{
  "experts_per_token": 3,
  "activation": "silu",
  "balance_loss": 0.00682,
  "n_groups": 4,
  "groups_per_token": 2,
  "head_dim": 64,
  "tie_embeddings": false,
  "parallel_block": false,
  "init": "normal",
  "schedule": "cos",
  "batch_tokens": 65536,
  "doc_mask": true
}
Below are experts of layer 4 (counted from 0) of a mixture-of-experts language model. Rows are named router (the router's row for the expert) and show model dimensions 0-255. Each number is 128 + 24 x the weight over its row's rms, rounded and kept within 0 to 255.
After each expert's rows: "comes after" lists some tokens at least twice as common just before its tokens as in all text. This comes from a sample of Wikipedia text that the model never trained on. Tokens count by the router's weight.

# expert 6
router [110 140 122 118 142 155 160 169 118  61  98 107 112 136 145 127 124 155 103 148 140 184 156 158 142 105  93 122 139 197 110 106 159 123 126 125  94 149 131 117 149  83 140 119 134 128 101 115 159 116 108 129 161 131 125 121 143  99 171 108  94 151 159 108 150 121 146 113 177 159 101 115  85 167 132 187 113 137 119 155 118 107 117 132 172 143 141 153 123 141 123  74 135 141 104 149 140 141 124 134  95 118 152 147 162 117 140 148 141 133 160 124 149 124 131 159 147 107 148 161 102 130 132 142 123 122 106 124 114 111 117 114 112 132 177 139 172 169  93 124 155 114  96 158 128 138 139 115 127 108 168 105 140 116 185 206 112 138 116 118 157 170 113 144 151 130 134 115 124 123 112 119 134 164 136 158 123 131 122 186  77  96 146 120 117 149 133 139 142 140 132 128 124  71 133 127 121 141  68 127 145 161 129 119 131 131 143 130 166 113 102 102 157 122  83 113 136 157 129 163 137 120 148 137 123 119 124 117 137  97 117 119 123 113 121 101 144 139 116 126 116  74 119  77 101 139 129 159 165 101  90 142 101 162 128 166]
comes after: " was", " first", " were", " been", " took", " a"

# expert 92
router [141 105 119 134  72 150 162 147 156 136 105 135 166 108  65 106 111 143 121 124 138 158 135 139 152 130 133 111 154 144 144 107 142 128 139 129 134 113  91  86 167 116 153 109 100 125 119 105 144 109 111  89 120  96 154  90 152 129 109  99 160 146 135 117 161 138 178 118 134 122 109 121 124 153 128 125 153 114 186 123 130 101 139  93 115 120 141 146 112 178 118 128 136 119  93 126 115 119 146  96 106 183 134 101 138 132 149 155 112 132 169 149 127 150 138 136 125 130 126 132 113 145 124 140 125 162 130 150 127 124 140 129 110 120 168 166 170 130 152 162 161 191  84 154 135 150 112  82 157 120 144 108 148  91 144 130  80 145 161  85 147 132 145 155 111  97 120 103 122 128 111  89 185 115 111 180 117 163 111 129 121 122 149 117  81 153 182 127 121 125 148 127  92 113 112 138 154 172  97  95 130 150 143 130 116  89 141 126 123 153 106 102 119 108 114 147 137 127 102 159 142 107 138 125 132  84  97 105 102 124 137 111 109 176 115 145  65 121 134 154 127 116 112 168 116 138 117 115 185 114 120 114  90 180 124 139]
comes after: " the", ",", " of", "-", " and", ":"

# expert 80
router [157 102 109 106 131 151 116 152 136 120  97  94 125 120  97 124 115 139  87 108 128 113 134 134 156  95  98 134 156 163 125 118 152 101 108 137 109 147 127 113 125 110 145 110  76 143 117  94 135  87 108 124 144 146  98 123 157 130 179 117 132 138 122  95 135 138 157 127 133 141 115 110  99 163 117 123 149 122 167 133 166 127 140  93 124 125 125 119 125 120  81 138 134 125 131 164 116 142 166  94  80 164 186 122 140  95 169 168 142 160 130 102 119 163 148 178 132  99 133  85  98 158 136 134 165 151 158 135 137 141 164 117  98  93 147 130 129 148  97 150 128 163 143 138 162 146 123 114 133 178 127 116 138 109 133 159 144 135 173 133 145 151 130 127 109 106 103 121 160 126 129 102 136 140  68 143 141 134  76 122 121 143 140 118 126 139 153 174 206 162 131 146 113 128 165 114 126 184  99 114 142 145 129  86 121 145 140 117 140 108 122 126 129 128 126 144 144 150  88 123 108 103 151 160 128  96 127  97 103 114 111 110 144 144 103 145 107  85 112  78  58  83 112 123 124 173 152 139 123 135 126 128 103 142 101 173]
comes after: " ", " (", ".", "–", "°", "^{"

# expert 7
router [164 141 134 131 115 142 127 122 138 116 100  97 117  98 100 119 105 176 130 114 154 137 109 112 114 138 126 134 138 114 129 140 145 131 119 146 114 113  79 136 151 119 178 100 108 130 126 107 150  99 117  99 133 129  79 107 128 135 124 117 124 125 133 102 146 127 164 130 203 141 103 139 111 122 118 149 139 130 186 138 176 121 144 100 158 154 148 139 118 151 118 122 179 145 114 163 127 121 152 102 102 134 139  73 125 138 135 129 133 103 140 108 132 162 143 194 169 102 101 114  86 146 116 127 160 148 132 144 131 168 151 139 117  79 152 158 138 153 115 144 123 127  77 144 143 168 137  96 118 140 132 103 138 114 172 200 107 159 135 126 145 166  87 173 128 103 164 134 127 129 101 113 144 120 151 143 170 133  96 151 146 121 153 102 109 141 136 142 118 132 137 165 131  84 150 138 150 122 115 134 129 136 123  95 171 117 122  75 150 104 136 133 145 118  88 125 145 135 102 169 115  81 172 129 152 118 126 139 137  89 107 128 139  97 151 130 131 144  64 120 125 102 121 109 114 171 143 166 182  97 102 126  97 124  98 143]
comes after: ",", ".", "),", " and", ")", " years"

# expert 116
router [137 141 106 134 144 132 147 125 124  95 111 108 128 108 129 131 137 166 124 109 168 141 146 177 163  86 100 149 178 106 136 111 151 121  92 110 134 131 117 118 134 129 185 129  96 101 140  85 148  93  69 132 120 128 108 138 145 113 137 126 102 148 118  92 146 127 174 112 175 136 130 106  93 160 142 129 125 100 149 118 172  84 136 119 119 177 150 148 114 139  78  82 169 121  86 168  96 127 171 117 108 142 119 106 149 132 161 155 140 159 130 131 138 153 170 165 138 101 140 146  96 140 126 134 154 109 150 133 135 146 133 131 107 120 139 161 163 119 112 127 138 139 112 160 136 165 135 128  85 133 132  98 125 126 157 186  87 142 116 103 168 153  96 156 131 135 143  86 113 104 126 125 153 168 117 130 189 129 111 148  91  96 176  75 108 140 136 121 124 141 172 164 116  93 110 138 141 129 112 144 131 138 110 126 143 113 137 140 137 133 135 102 178 154 121 123 158 134  97 140 100 101 147 145 114 140 114 107 114  84 103 130 127 165 146 136 109 109  87 116 101 106 109 130 137 131 150 140 117 104  90 153 106 152  85 153]
comes after: " to", " was", " is", " be", " can", " not"

# expert 44
router [167 145 111  74 151 220 121 158 101  82 105 107 143 141 104 117 121 126 112 119 142 113 122 125 158 137  98 131 123 145 155  88 144 114  99 133 133 109 114  94 121 114 149 133  97 148 102 134 162 134 135 118 136 124 112 119 122 109 146 118 124 129 119 114 116  94 136 120 189 163 102 117  66 143  95 123 126 113 157 123 154 124 140 108 123 115 124 137 110 118  98 104 138 131 119 128 140 143 164  99 121 147 137 116 135 121 155 159 165 168 185  71  97 133 138 148 161  95 139  84 131 132 128 140 164 173 122 175 134 136 191 108 109 132 159 168 118 148 106 117 128 139  84 159 146 153 137 111 136 137 158 109 150  99 114 189 117 119 143  96 147 185 137 137 134 115 137  85 142 120 127 110 141 149 104 143 118 137 100 117 139 122 141  94 116 168 122 122 153 162 141 123 101 114 165 125 144 172 103 101 124 133 133  79 106 152 126 117 140 111 127 116 133 105  93 132 124 130 114 139 113 134 162 142 143 105 116  72 135 113 142 107 163 114 105 163 125 109 154 111 111  95  66 126  85 120 151 120 134 105 128 170 100 145 128 156]
comes after: "–", " ", "1", "-", " $", "/"

# expert 42
router [162  79 124 104 109 151 129 119 122 140 100  89 146 122 115  87 110 147 102 117 157 123 137 120 157 134  95 133 143 121 146 115 127 105 127 154 128 167  98 125 171 123 122  76 125 100 136  99 121 127  98 134 157 100  96 125 147 101 140  95 121 129 138 106 141 143 178  95 134 126 133 109 122 146 126 154 121  96 184 122 159  97 148  75 149 130 130 149 159 153  99 141 121 136  97 168 100 138 168 106  95 155 155 109 139 100 158 162 126 168 142  99  86 133 145 189 122  84 150  87 124 140 153 152 147 149 132 143 151 177 158  82 132 136 139 145 134 169  79 165 139 148 106 120 172 138 135  94 137 169 130 110 152 118 129 147 144 145 154 120 155 129  88 126  68 116 124 121 156 137 122 103 146 119 123 134 133 158 109 131 111 145 130 104  87 158 166 144 152 128 140 148 130 130 130 126 125 169 105 107 110 146 107 123 117 159  98 106 138 107 136 135 137  86 104 158 165 195 111 124  96  95 159 140 106  95 114 135 104  94 116 132 126 144 105 164 132  91 134 124 110 100 108  88 127 153 157 126 152 112 111 134 110 138 101 149]
comes after: " |", ":", " the", "-", "|", " a"

# expert 38
router [193 116  97 126  97 135 154 135 115  77 131 115 179 134 123 115 117 134 139 115 135 149 130 106 107 153 113 135 158 155 128 134 117 115 107 116 128 130  98 121 171 112 136 102 115 115  87 108 160 120  98 142 119 123 109 157 141 113 139 119 131 141 129  79 119 123 145 129 170 120  79 124 110 116 137 113 138 113 126 155 153  95 124 120 127 124 173 121  91 140 113 115 139 134  85 128 100 151 138 108 142  94 113 121 148 142 152 173 165 152 144  86 124 193 156 143 146 141 126 123  91 134 110 117 130 133 175 124 177 179 126  86 118 116 148 170 152 142  98 129 148 157 153 160 129 157 141  84  89 128 131 133 144  89 142 146 143 139 159 135 158 153  86 150 145 110 157 134 138 113  82 117 133 162 120 163 166 103  99 138 122 101 117 112 109 122 123 132 115 151 157 156 113 100 107  85 135 168 110  96 143 156 110 108 146 175 130 103 111 140 143  99 157 140  86 128 137 118 121 152 112 143 167 125  65 139  98 137 125 109  81 121 167 149 117 145 141 123  78 111 116 106 112 104  91 154 156 146 122 111 102 157  84 145 124 179]
comes after: " in", " of", " at", " during", " to", " on"

# expert 79
router [137 121 124 116 121 166 134 126 126 129 139 130 158 121 114 129 109 156 124 143 141 142 148 137 173  89 103 140 146 128 129 100 134  92 131 125 137 168  94 146 149 113 142 113 110 119 123 132 146 143 100 120 133 114 129 189 183 102 129  91 141 126 131 101 138 124 158  84 143 126 122  78 129 135 128 131 110 119 168 151 169  83 150 109 150 144 146 163 110 151  90 120 134 100  83 137 106 135 175 105  80 149 148 123 137 106 172 170 118 165 129 117 108 145 125 150 124  82 151 118 110 167 163 154 141 134 142 142 124 156 161 101  92 129 129 157 126 165 118 151 139 157  83 165 149 147 149 120 133 139 122 106 189 118 149 151 113 116 178  90 140 131 145 116  96 121 169  84 138 123 131  82 153 136 107 128 146 147  90 148 111 110 169 103 115 172 170 134 193 145 165 159 108 121 135 125 138 143  84 123 140 145 114 117 115 142 123 120 135  86 126 101 126 130 123 148 173 151 129 139  95 124 120 132 123  95 132  91  68 111 126  93 150 151 135 159 115  88 129 117 103 102 112 108  98 180 160 137 127 102 109 135 116 150 133 141]
comes after: " the", " a", " of", " and", " to", " in"

# expert 31
router [138 121 111 129 102 153 139 132 158 138 104 115 118 126  78 134  97 135  93 111 126 153 131 138 160 124 110 111 131 115 143 111 156 112  98 137  93 153 101 113 157 104 117 109  88 136  83  87 153 114 103 116 145 104  84 121 154  98 169 109 113 108 142 114 148 113 137  78 138 129 122  97  78 130 143 149 111 127 175 147 147 118 153 115 144 167 174 163  87 155 111 111 167 128  77 130 138 125 165 114 103 168 140 121 173 114 123 163 164 177 154 103 118 147 126 130 153  82 139 101 130 151 134 187 171 144 105 160 127 119 161 112 125  98 180 176 154 134 107 156 152 158 132 143 143 155 179  84 123 169 121 102 138 129 134 131  83 146 154 117 141 160 133 157 130 105 144 112 118 137 107 119 165 117  90 130 119 124 101 157 131 103 129  95 106 120 152 132 150 151 124 125 117  96 144 128 157 138 112 143 143 136 134 115 127 121 124 133 154 126 109 117 138 137 111 143 167 155 142  99 121 132 116 148 164  94 100  91  99  75 160 134 167 125 103 132 126 101 154 128 126 112  73 148  77 156 151 111 146 130 124 135 103 148 143 134]
comes after: " \"", "\n", " (", "-", "==", "==="

# expert 124
router [120 126  95 131 134 138 133 141 161 125 122  89 137 105  63 142 133 163 108 113 132 136 127 121 132  95 144 100 155 135 131 124 163  98  79 143 103 139 120 105 173  93 150 136  87 118  94 112 170 106 134 113 151 117 111 130 149 120 139 131 150 111 158 105 124  86 151  92 143 138 118  90 113 163  67 165 145 117 150 146 153 104 139 116 124 151 142 196  93 132  98 126 149 132 101 145 135 148 122 124 133 145 155 134 147 128 157 142 152 170 106 130 109 136 152 137 172 126 138  87 131 148 169 147 130 161 133 158 113 136 143 102 117 100 158 150 174 183 112 147 150 153  77 141 105 171 152 101 112 166 115 112 107 129 144 158  91 138 134  92 141 106 123 166 129  96 134 111 112 132 107 110 202 137  72 132 134 133 108 151 108  82 152 131  75 112 149 133 164 108 112 130 110  83 154 110 142 147 122 117 159 171 123 122 130 137 132 145 153 107 103  89 150 132 129 148 150 140 132 112 123 105 133 125 122 130 119  90 116 128 113  99 142 153 142 137 118 117 118 133 137 128 109  95  68 147 146 115 136 130  99 121  78 154 156 102]
comes after: ",", " |", "-", " by", " of", ":"

# expert 68
router [132 124 105 136  91 122 166 135 166 139 144 101 155  96 104 131  90 130  98 112 118 149 105 128 115 113 130 122 150 117 112 130 139 101 136 125  88 169 108  93 131 109 116 145 112 104  80 122 174 118 122 131 140 103 135 166 121 115 132 129 117 101 142  88 152 104 110 129 124 106  66  98 113 140 118 145 166 116 128 159 105 112 144 141 117 140 154 163 108 139 114 109 168 108 110 125 116 153 150  96 131 111 162 117 145 120 127 173 144 113 124 111 115 156 143 166 157  64 155 140 103 159 154 137 148 142 154 159 127 123 134  91  87  71 159 167 200 148 135 130 174 158 120 121 138 161 119 113 121 150 129 111 173 124 133 146 110 133 135 116 159 130 147 171 119 102 131 134 112 139  67 113 211 137 100 143 133 123  90 138 112  73 164 104 124 139 126 149 134 119 118 124  87 101 120 122 136 146 105 123 142 170  73 116 138 138 143 135 123 111 105 108 125 109 132 170 133 131 158 128 128 136 138 144  96 142 140 116 129 108 105 116 134 147 100 125 105  96 111 145 112 101 126  92 107 118 164 185 133 110 107 132  63 144 131 160]
comes after: " |", " (", "|", "\n", " the", "-"

# expert 24
router [124 136 117 117 113 114 119 149 133 131 139  90 133 140 125 135 131 123  77 107 112 177 149 150 156 129 116 150 125 119 189 135 155 120 123 149  77 159 133 108 134 112 129 126  81 139 118 112 117 128  87 121 138  99 136 153 193 136 129 120 122 117 121 137 157 138 143  98 142 172 113  95 112 130 140 126 115 141 170 152 147 125 135 146 122 168 146 164 104 157 103 125 134 136 115 102 108 143 135 118 116 195 163 118 163 126 186 128 117 125 145 101 112 148 121 134 138  84 146 148  78 137 170 180 132 110 124 152  99 167 101 110 123  97 151 164 140 123 113 168 154 163 120 128 138 106 128 119 125 143 135  66 149 128 169 149 126 152 193  97 104 144 120 135 106 106 153 128 160 144 128  90 142 128 107 164 187 125 118 150 110  78 157  97 105 173 146 154 166 148 164 135  96  78 132 136 120 135 110 135 133 138 110 116 116 119 126 124 127  97 123 100 118 109 119 133 140 158 161 136 115 129  99 114 115  85 118 122  69 102 135 115 150 142  99 160 101  87 117 111  99  72 129  88 110 146 136 146 140 135 105 129 104 138 124 122]
comes after: " ", "-", "==", " \"", " (", " a"

# expert 82
router [153 130  98 136 114 122 152 127 115  79 146 148 166 119 113  98 110 173 136 106 173 113 120 135 141 106 107 141 173 147 145 124 142 100  88 123 119 152 102 130 127 101 156 132 106 102  99 114 119 108 127 115 117 111  90 126 159  95 174 130 118 141 122  99 114 133 152 119 164 130  97  98  79 129 111 150 137  98 140 161 150  79 141 140 137 146 138 120  83 157 131 121 123 118  86 124 103 120 157 147  90 114 130 124 139 108 131 155 150 157 144 130 109 168 143 131 148 139 145 119 119 119 134 137 156 130 109 115 130 157 131 113  67 136 130 160 176 137 126 160 129 126  79 146 134 156 139  98  89 134 124  87 156 130 156 146  93 143 154  79 138 138 110 136 129  80 135  89 149 107 115 131 124 168  86 152 143 115  90 139  83 140 137 150  93 149 131 119 148 118 173 132 112 135 140 116 136 132 109 139 159 139 117 135 165 123 123 106 165 117 161 119 161 132 101 117 168 184 138 172  83 107 147 119 103 122  89 109 126  69 100 126 152 176 131 145 103 110  97  82  91  95 133 116  97 158 142 134 130 107 144 148 111 161  97 178]
comes after: "ed", " to", " due", "ing", "able", "s"

# expert 4
router [163 115 102  70 165 134 174 150 155  71 134 131 151 123 142 123 104 137 130 113 130 130 132 174 135 111 133 134 152 130 160 125 134 117 151 148 107 133 110  93 123  80 154 146 104 113 131 145 140 141 108 152 153 118 122 123 121  94 172 148 123 146 171  85 134  86 156 127 163 174  55 112  55 156 129 130 150 145 121 134 100 127 138 100  99 155 164 119 139 179 119 116 174 129  76 101 101 146 109 103 102 152 183 132 176 113  91 132 116 130 140 121 130 163 110 159 153 103 120 139 123 140 142 178 161 143 141 111 127 116 139 117 121 118 176 138 145 167 105 127 167 108 107 151 111 114 155 144 109 132 164 116 109 117 138 158 122 146 128  94 152 127  89 167 129 117 138  79 130 127 133  79 135 133 109 136 137 144 111 130 119  98 166  81 140 134 133 153 118 154 137 122 107  96 110 143 141 136 115  92 132 128 108 131 143 136 111 133 129 137 116 101 126 107 111 121 129 106 115 167 147 115 176 151 145 114 131 112 141 136  85 126 160 156 104 135 136 135 112 120 131 121 111  79  95 130 146 144 135 118  78 136 106 172 129 174]
comes after: " in", " a", ":", " of", "-", " and"

# expert 48
router [140 105 122 128 120 137 138 150 144 103 109 118 144 123 106  61 124 178  66  97 175 110 152 136 130 112  96 136 139 136 137 118 157 106 102 135 123 126 129 125 163 121 141  65 129 124  98  90 139 113  97 126 151 124 110 155 108 135 165 105 151 141 138 132 163  95 151 122 170 146 105 108 119 118 136 167 122 124 139 143 153 122 131  97 143 108 155 158  98 125 130 116 139 127 109 144 116 157 142 115 119 142 172 129 123 119 149 177 178 177 191 112  97 162 135 136 130 125 134  96  87 125 122 136 131 139 134 136 114 153 135  91 140 109 169 132 121 146 101 150 168 181 120 143 148 112 171 106 122 159 150 136 182  81 128 126 121 159 152 120 151 132 114 154  85 103 146 135 140 108 113 101 124 139 135 146 120 136 127 137 109 105 144 133 137 136 151 135 121 139 159 131  95 146 133  74 139 136 120  99 137 132 100 114 160 150  92 102 162 137 102 119 131 119  89 186 145 153 133 147  80 126 151 152  99  98 136 132  98 102 116  83 132 130  95 141 124 104  98 103 148  98 116  76 108 139 146 178 137 106 101 187 102 166 115 119]
comes after: " of", " to", " on", " in", " at", " for"

# expert 118
router [122 126  94 100 125 182 141 126 141  83 137 118 133 119 115  89  92 159 140 136 143 132 128 150 148  98 108 169 127 133 158  75 126 120 123 115 114 125 127  92 148 126 140 118 104 131  79 126 167 145  95 137 152 136 140 159 142 120 147 130 155 125 128 102 104 108 129 121 139 157  79 119 134 126 131 141 179 125 138 154 111 113  86 133 107 129 153 140 116 186 126  95 140 165  81 111 122 130 139 109 108 129 158 110 164 139 102 168 123 104 124 105 130 148 156 141 165  71 149 110 100 163 168 125 143 148 164 109 159 128 191  90  71 130 169 168 137 163 115 153 190 129  76 129 164 122 124 126 122 138 172 105 144 106 145 121 109 136 160 125 130 159  98 149 108 111 124 126 124 134  93 129 142 152 137 128 145 169  85 144 107 121 123  87 131 189 141 174 107 127 130 139 111 104 148  96 140 145  70 111 128 148 109  83 124 137 142 122 122 114 108 117 130  98 120 125 137 141 117 114 124 107 117 168  93  93 127 130 133 124 136 112 122 114 102 159 115 139 110 112 138 126 126 106  91 109 140 144 138 143 138 181  88 170 116 154]
comes after: " the", " New", " The", " |", " United", "The"

# expert 53
router [162 128 100 112 119 149 119 134 141 115 121 126 145 101  98  77 134 128 135 119 129 190 140 113 166 107 102 133 164 111 148 111 121 104 114 124 115 191  66 128 155  96 137  75 124 120 121 123 124 132  91 127 146  87  91 120 172 104 139 125 129 123 129  86 135 114 153  98 125 135 130 139 121 155 111 162 125 128 158 120 134  84 141 105 122 136 128 136 109 155  73 136 139 154 102 119 129 131 126  68  89 140 156  67 128  96 135 169 128 151 147 111 125 166 132 146 145 105 145 114 111 144 135 183 135 139 154 140 117 123 141  97  98 139 137 154 141 166 117 158 149 158 130 148 172 129 133 114 131 169 135  86 136 108 172 159 101 147 137 123 139 128 104 148 114 116 150 107 155 120 142 103 121 143 110 160 146 119 117 155 116 102 140 122  94 144 132 118 165 168 131 146 125 122 126 133 149 149  98 123 169 141 100 131 181 155 114 129 114 102 119 106 139  98 108 161 162 178 107 130 106 112 129 133 116  84 136 120 110  94 130  75 144 158 108 141 132  88 132  79 112  76  93 130 115 180 158 124 176 106 112 129 101 146 140 157]
comes after: "|", " |", ":", " in", ",", "-"

# expert 30
router [134 132 154 101 143 149 121 150 144  78 115 130 116 153  95  99  84 158 133 101 140 146 141 171 168 120 109  94 133 150 154 109 151 104 126 142 126 157 123  78 128 104 132 145  91 105 118 121 159 125  96 116 137 138 134 121 143 116 147 129 106 166 144 137 136 112 163 106 162 179 118 127 104 121 132 143 139 114 145 138 131 126 126 136 153 103 122 159 157 155 126 120 164 125 132 121  65 117 158  98 112 146 187 113 154 136 137 132 140 142 142 138  90 136 155 144 152  83 106 137 134 180 154 148 179 104 122 124 159 148 146 103 142 119 141 112 195 155 120 143 151 137  87 136 142 118 150 112 120 133 145 105 134 119 158 160 121 192 135 119 153 149  88 169 104  90  98 138 156 162 114 121 127 174 134 143 169 172 142 131 123 120 129 131 119 150 159 165 145 145 127 149 107  80 109 145 130 184 111 115 122 155  87 114 127 161 121  62 118  87  91 130 158  94 124 128 175 148 113 152 113 124 133 118 155  96  89 140 119 112  94 110 138 132 109 153 155 126 128 115 125  93 105  74 100 108 123 145 138 136 118 125  97 151 115 137]
comes after: " the", " The", " a", "The", " its", "al"

# expert 103
router [167 123 115 108  97 141 157 138 135 120 121  89 149 107 135  96 107 135 114 117 143 152 139 124 134  88 109 135 137 130 124 128 135 106 124 129  99 166  73 126 155 118 165  98 126 112 119 128 140 112 102 129 156  93 121 166 154  93 124 108 143 130 134  74 186 132 121 122 151 134 122 106 114 138 108 142 135 129 136 160 136  94 151 112 168 112 130 158 102 154  93 117 120 146  72 151 131 151 157 118  75 132 158 118 161 104 181 159 117 160 137 109 107 139 153 153 128 102 129 126  94 142 167 144 133 156 179 144 155 154 191 102  81 136 161 130 137 169 131 140 150 144 105 157 148 161 140 120 123 139 138 107 177 122 140 147 109 146 144 120 134 121 133 137 105 117 135 104 156 124  95  98 171 164 115 166 141 146  98 159 118 116 133 106  89 182 151 129 141 142 137 130 123 121 136 136 135 137  62 114 141 130  93 111 153 154 115  93 134  83  95 119 153  90 114 169 117 138 121 130 133 121 139 153 127 109 129 133 118 118  97  78 165 157 123 146 130 109 134 108 116  94 120  86 111 140 177 124 131 110  83 136  69 136  94 160]
comes after: " |", ";", ":", " /", " a", ");"

# expert 61
router [136 107 131 107 128 147 120 117 156 125  94 119  96 144 136  84 123 135 125 125 140 122 190 111 182 115 129 138 142 127 138 105 145 110 123 127  68 126 119 126 134 110 141 131  94 123 103 118 122  94  85 124 125 156  91 103 157 109 153  98 159 152 118 126 138 116 135 119 137 172 135 120  95 146 133 147 128 116 129 161 112 105 102 125 137 167 148 122  93 167 137 109 142 148  95 123  85 169 184 116  91 160 186 124 141 122  76 157 154 153 169 135 136 157 153 141 128  75 115 121 104  94 166 122 159 123  85 126 160 156 138  96 125  95 162 138 149 163 114 136 195 136 128 126 140 154 142 132  93 133 126 122 130 105 118 150 123 157 135 136 144 156 121 140  99  66 138 124 107  97 106 121 124 132 115 154 146 152 153 156  95 127 136 119 124 136 142 179 139 163 139 117 114 123 142 121 146 137  79 142 122 129 109 100 154 102 116 123 162 151 103 117 151  85  94 172 117 128 112 101 148  84 158 142 108 127 121 132 109 103 117  87 122 123  81 137 130 161 114  87  94 135 106 103  55 130 152 145 133 147 132 148  97 117 103 143]
comes after: "'", " the", " The", "---|---|---|---|", "|---|---|", "The"

# expert 95
router [167 104 107 113 134 133 107 147 110 119 125 113 142 101 122  81 154 117 119  69 116 137 149 134 120 110  78 179 133 151 191 106 168 128 137 191 118 154 109 133 179 116 147 125  84 131 116 148 182 116 122 114 132 132 144 114 112  81 138 109 113 155 149 124 156 143 119 130 172 138  99 118 137 118 104 148 136 136 143 158 139 165 103 111 125 104 101 129 105 109 110 141 118 148 120 131 123 161 107 120 124 166 139 106 193 134 153 115 132 138 123 124  70 138 167 111 145 134 122 111 101 156 109 109 144 107 136 174 137 135 172 139 111 142 146 151 119 139 154 148 127 158  78 129 148 156 122 103 119 133 163 108 163 118 125 150 108 139 154 113 144 135 157 154 133 138 136  98 113 139 133 154 163 152 113 149 143 141  94 167  78 105 138 136 108 180 103 134 133 133 153 132 120 142 132 107 129 127  99 122 149 180 120 117 116 140  74  92 152  87 111 125 144 129 114 144 135 176  83 131 109  97 110 130 107 102  81 103 113  93 151 118 146 108 126 162 134 131 128 137 109 122  87 134  95 104 120 177 140 106 107 156 103 126  71 162]
comes after: "s", "z", "in", "en", "de", "is"

# expert 107
router [171 145 113 112 111 151 127 124 125 129 109 107 122 122 111 133 111 141 132 140 137 131 114 125 135 123 111 139 156 148 132 112 121 127  87 116 103 143 106  94 157 120 171 109 100 131 120 121 121  88  91 109 137 124 113 139 155 103 126 114 120 165 115 115 123 118 147 121 175 119 145 126  75 117 103 156 132 114 183 135 146  95 122 113 173 150 146 131 109 141 134 110 133 139 113 147  85 130 161 113  97 135 143 117 148  99 127 157 125 128 162 129  86 164 142 163 156 134 116 118  75 132 122 126 116 140 140 163 169 155 112 128 118 101 152 161 163 141 123 157 157 119 118 173 159 200 110 124 131 165 139 123 158 122 147 188  69 160 181  86 151 150 116 152 138 109 140 112 125 134 159 114 165 149 125 135 180 124 102 126 135 115 169  74 111 168 116 155 122 148 134 150 116 102 128 159 160 142 133 147 141 130 104 110 130 166  94 106 138 117 116 136 156 140  82 123 128 156 135 169  88 111 165 128 127 113 111 117 143 137 117 147 120 173 125 129  99 129  98  84 113  97 133 132  99 105 193 158 158  82  78 149  95 118  95 131]
comes after: "ed", " such", "s", ",", " based", " known"

# expert 89
router [149 103 128 108 150 133 152 171 157 125 128 134 156 119 111 118 118 135 117 113 154 134 139 168 170 126 120 124 112 129 131 133 134 147 106 133 109 172 132 110 129 119 151 123  85 123  93 132 120  95  97 141 142 131  98 124 182 133 141 142 164 123 148  90 137 142 131 103 142 142 115  91  87 160 133 137 171 101 158 172 126 112 182 110 140 112 124 123 123 146 118 107 145 119 123 152 145 152 139  87  84 186 129 124 148 112 145 180 132 199 149  69 142 135 136 161 154 130 124  89 114 134 161 181 112 125 154 129 142 138 157 141 107 132 123 152 139 114 110 153 129 154 117 167 136 154 111 143  92 164 142 114 122 111 121 120 139 214 158 138 144 167  92 130 123 130 138 113 158 100  89 119 170 143  99 138 146 148  90 153 135 139 118 124 106 146 134 134 138 141 168 149  67 112 146  92 166 137  83 144 151 128  90 109 146 142  88 131 120  82 126 101 117 123 112 150 122 128 115 168 126 143 137 137 128  95 134 116  99 111 112 130 121 143 100 160  79  86 130 104 145 143 114 106 103 188 144 123 153 128 103 142 115 112 108 134]
comes after: " ", "s", " re", "ces", "-", "is"

# expert 113
router [151  87 147 134 125 143 132 110 129 122 136 121 107  81  95  82 106 137 141 119 128 159 139 120 116 117 109 138 118 109 142 133 119  98  99 162  85 179 123 132 156 119 142 120 102  85  99 122 159 121 126 119 144  84  98 104 154 126 125 115 176 113 142 158 134  90 137 112 151 144 117 110 122 137  92 116 166  93  98 140 153 150 136 121 114 140 157 135 124 144  97 142 171 122 130 147  97 148 163  76 136 129 146 113 139  98 122 156 144 102 127 153 111 124 132 132 158  88 117 128 110 121 127 162 140 133 161 150 133 141 190 142 116 125 175 138 114 127 118 201 126 144 120 141 130 162 134 133 151 154 134 153 138 113 100 183  84 163 120  90 139 108 128 136 120 113 133 119 161 135 121 115 139 107  98 154 126 124 124 121  89 112 157 123 103 181 140 136 166 107 162 162 113 117 197 139 146 152 116 109 163 196  94  70 120 130 136 122 131 108 130 132 138 136 106 133 116 154 116 118 124  96 130 142 104 108 101 101 117  98 107 120 146 183 131 150 156  90  73 139 103 133  78 113 129 150 143 128 160  89 106 125  73 143 134 123]
comes after: " S", " P", " V", " K", " C", " T"

# expert 86
router [141 114 101 107 132 187 153 120 140 130 117 115 145 115  97 101 111 152 129 120 139 116 145 143 178 118  88 119 149 138 146 112 125 106  92 134  96 157  88 112 160 114 159 106 113 135 133 126 124 122 100 128 124  99  94 132 180  74 141  75 119 133 122 133 154 130 172 120 139 124 145  97 127 156 102 147 145 119 182 139 176  82 156  87 145 130 109 154 103 128  82 134 134 122 110 163 118 136 157 110  91 132 167 112 136 108 150 173 140 176 131 140 124 121 174 158 126 121 129  93 133 116 131 145 145 157 120 143 129 159 162 101 102 137 154 136 129 140  89 156 122 156  86 144 147 152 150 104 131 155 124  91 158 120 129 144  98 118 137 113 155 123 120 130  74 118 159 105 154 119 128 111 156 146 122 158 135 150  91 134 120 113 138 127 111 186 153 120 142 146 202 119 124 108 146 132 131 137  86 133 138 142 128 103 155 153  99 124 142  89 112 128 156 124 137 125 145 131 105 124  76  97 149 140 131 111 116 108  87  87 126  86 161 150 147 161 143  98 130 101 106  97  94  99  99 164 159 118 128  91  80 121 108 149 116 140]
comes after: ",", " to", " and", ":", " |", "born"